{"experts_per_token": 8, "d_shared_expert": 128, "moe_layers": [0, 1, 2, 3, 4, 5, 6, 7, 8, 9], "routed_scale": 1.0, "balance_bias": false, "shared_expert_gate": true, "init_std_router": 0.0101, "lr": 0.000678, "beta1": 0.95, "dataset": "wikipedia_en"}
Below are experts of layer 2 (counted from 0) of a mixture-of-experts language model. Rows are named gate (a neuron's input weights, with its number), up (a neuron's input weights, with its number) and show model dimensions 0-127. Each number is 50 + 15 x the weight over its row's rms, rounded and kept within 0 to 99.
Before each expert's rows: a language model's description of what the expert responds to. This comes from a sample of Wikipedia text that the model never trained on.

# expert 41
What it handles: Stat separators, subordinators
gate0:63 69 47 73 59 42 41 55 55 42 65 63 49 14 19 44 64 31 57 64 38 49 54 19 44 62 77 60 63 47 40 49 40 42 49 32 39 36 32 48 61 33 47 43 46 36 38 46 61 68 61 45 38 38 33 56 68 55 52 32 62 42 48 54 73 55 48 50 18 62 70 14 66 45 27 11 68 42 38 32 40 34 62 29 71 62 87 43 50 43 62 33 78 60 38 44 45 64 47 54 57 55 37 24 48 55 28 47 47 31 36 28 66 47 81 33 51 35 55 55 65 30 59 33 29 46 74 31
up0:49 57 46 87 61 37 54 33 48 59 78 58 45 31 20 64 68 45 51 58 42 46 38 23 54 80 67 56 54 45 47 38 37 46 45 29 49 54 58 63 68 29 25 21 46 37 47 44 50 62 58 41 32 47 24 57 58 77 57 32 69 44 58 44 64 53 59 53 32 69 54 22 78 49 37 26 72 54 36 36 33 42 59 46 79 55 62 50 47 38 66 32 77 60 32 46 27 59 44 45 64 47 44 33 38 44 22 31 46 35 55 29 71 43 70 35 58 47 45 60 57 25 73 35 39 59 77 32

# expert 60
What it handles: Syllable pieces in rare words
gate0:44 55 44 58 32 24 68 50 43 31 28 71 35 78 59 58 60 20 36 64 38 64 51 46 52 50 46 42 50 58 31 43 43 42 57 55 50 18 40 34 44 71 67 51 41 55 51 86 60 41 61 43 66 47 85 66 37 21 52 44 45 55 62 51 19 74 38 59 80 32 16 46 46 45 54 68 47 51 13 40 61 18 49 62 56 55 37 45 44 42 39 35 48 35 43 53 50 52 57 58 31 38 79 23 57 52 54 62 65 60 32 44 51 55 50 44 58 50 40 70 38 57 66 30 64 68 55 41
up0:61 68 51 56 32 34 72 51 44 32 50 63 35 70 44 61 61 23 21 51 37 62 48 46 41 51 53 73 75 35 28 67 45 47 54 21 45 33 43 45 55 80 60 44 27 54 54 77 81 43 44 34 58 52 75 65 45 28 54 56 50 47 54 41 41 74 39 64 75 48 46 40 58 52 52 62 54 48 14 54 73 12 32 76 55 44 31 71 46 39 23 54 49 50 41 48 48 60 42 62 33 15 62 22 48 52 46 57 60 36 19 51 53 22 53 58 48 28 37 71 47 55 65 48 66 39 52 54

# expert 34
What it handles: Vowel-initial word pieces
gate0:56 49 45 41 55 77 41 57 64 37 55 64 41 50 62 49 62 63 47 26 42 58 63 60 10 62 59 50 47 35 30 55 54 25 50 45 37 42 47 65 57 52 82 34 77 82 46 29 31 69 55 52 68 45 62 23 32 40 38 43 50 47 36 54 56 67 56 65 75 60 45 80 44 36 72 53 43 36 50 76 66 36 30 53 51 36 45 53 61 28 26 73 76 63 50 68 50 60 54 23 63 14 63 51 53 76 47 41 47 33 93 29 69 51 35 47 37 34 61 77 51 37 60 46 35 49 61 26
up0:35 27 77 47 50 26 55 29 60 40 43 32 59 64 68 54 56 49 13 41 77 36 53 45 65 34 56 60 47 44 52 64 88 59 66 64 69 82 30 54 25 62 39 65 36 17 54 57 43 50 58 59 19 47 49 40 48 67 54 52 48 57 74 30 36 48 47 68 37 55 44 29 70 64 34 48 65 41 58 38 60 53 56 64 51 60 52 55 45 40 43 46 52 66 47 40 39 60 09 56 39 73 26 60 32 36 35 69 53 48 37 64 46 53 32 39 69 58 42 24 65 58 47 88 53 55 35 33

# expert 45
What it handles: Table cell separators
gate0:54 58 25 45 53 43 45 48 27 60 56 62 45 71 58 65 65 59 52 66 55 78 70 58 63 71 74 43 66 63 33 55 65 39 49 80 49 31 48 70 44 54 34 40 39 47 55 38 76 63 22 70 63 37 53 65 43 44 47 66 39 54 63 66 52 48 22 33 61 31 60 65 47 43 33 69 61 56 48 51 67 65 65 39 30 25 44 30 36 40 50 23 56 49 68 50 00 54 54 61 80 38 40 40 41 50 67 33 50 31 71 64 35 39 68 42 69 40 64 37 68 33 09 80 35 77 63 38
up0:52 38 49 77 21 36 74 38 18 58 62 70 62 71 65 25 41 43 57 34 44 49 28 51 60 48 69 48 48 52 27 53 32 53 54 45 77 12 62 29 56 32 32 64 66 46 31 56 53 68 47 69 69 40 55 63 61 38 53 44 45 41 30 53 46 74 34 50 68 52 27 43 56 75 43 51 36 53 66 49 76 47 48 47 61 67 32 38 51 34 47 58 49 30 54 33 24 55 38 77 74 70 37 45 62 62 33 55 43 69 71 26 37 73 65 52 72 56 42 36 37 54 41 34 56 50 63 43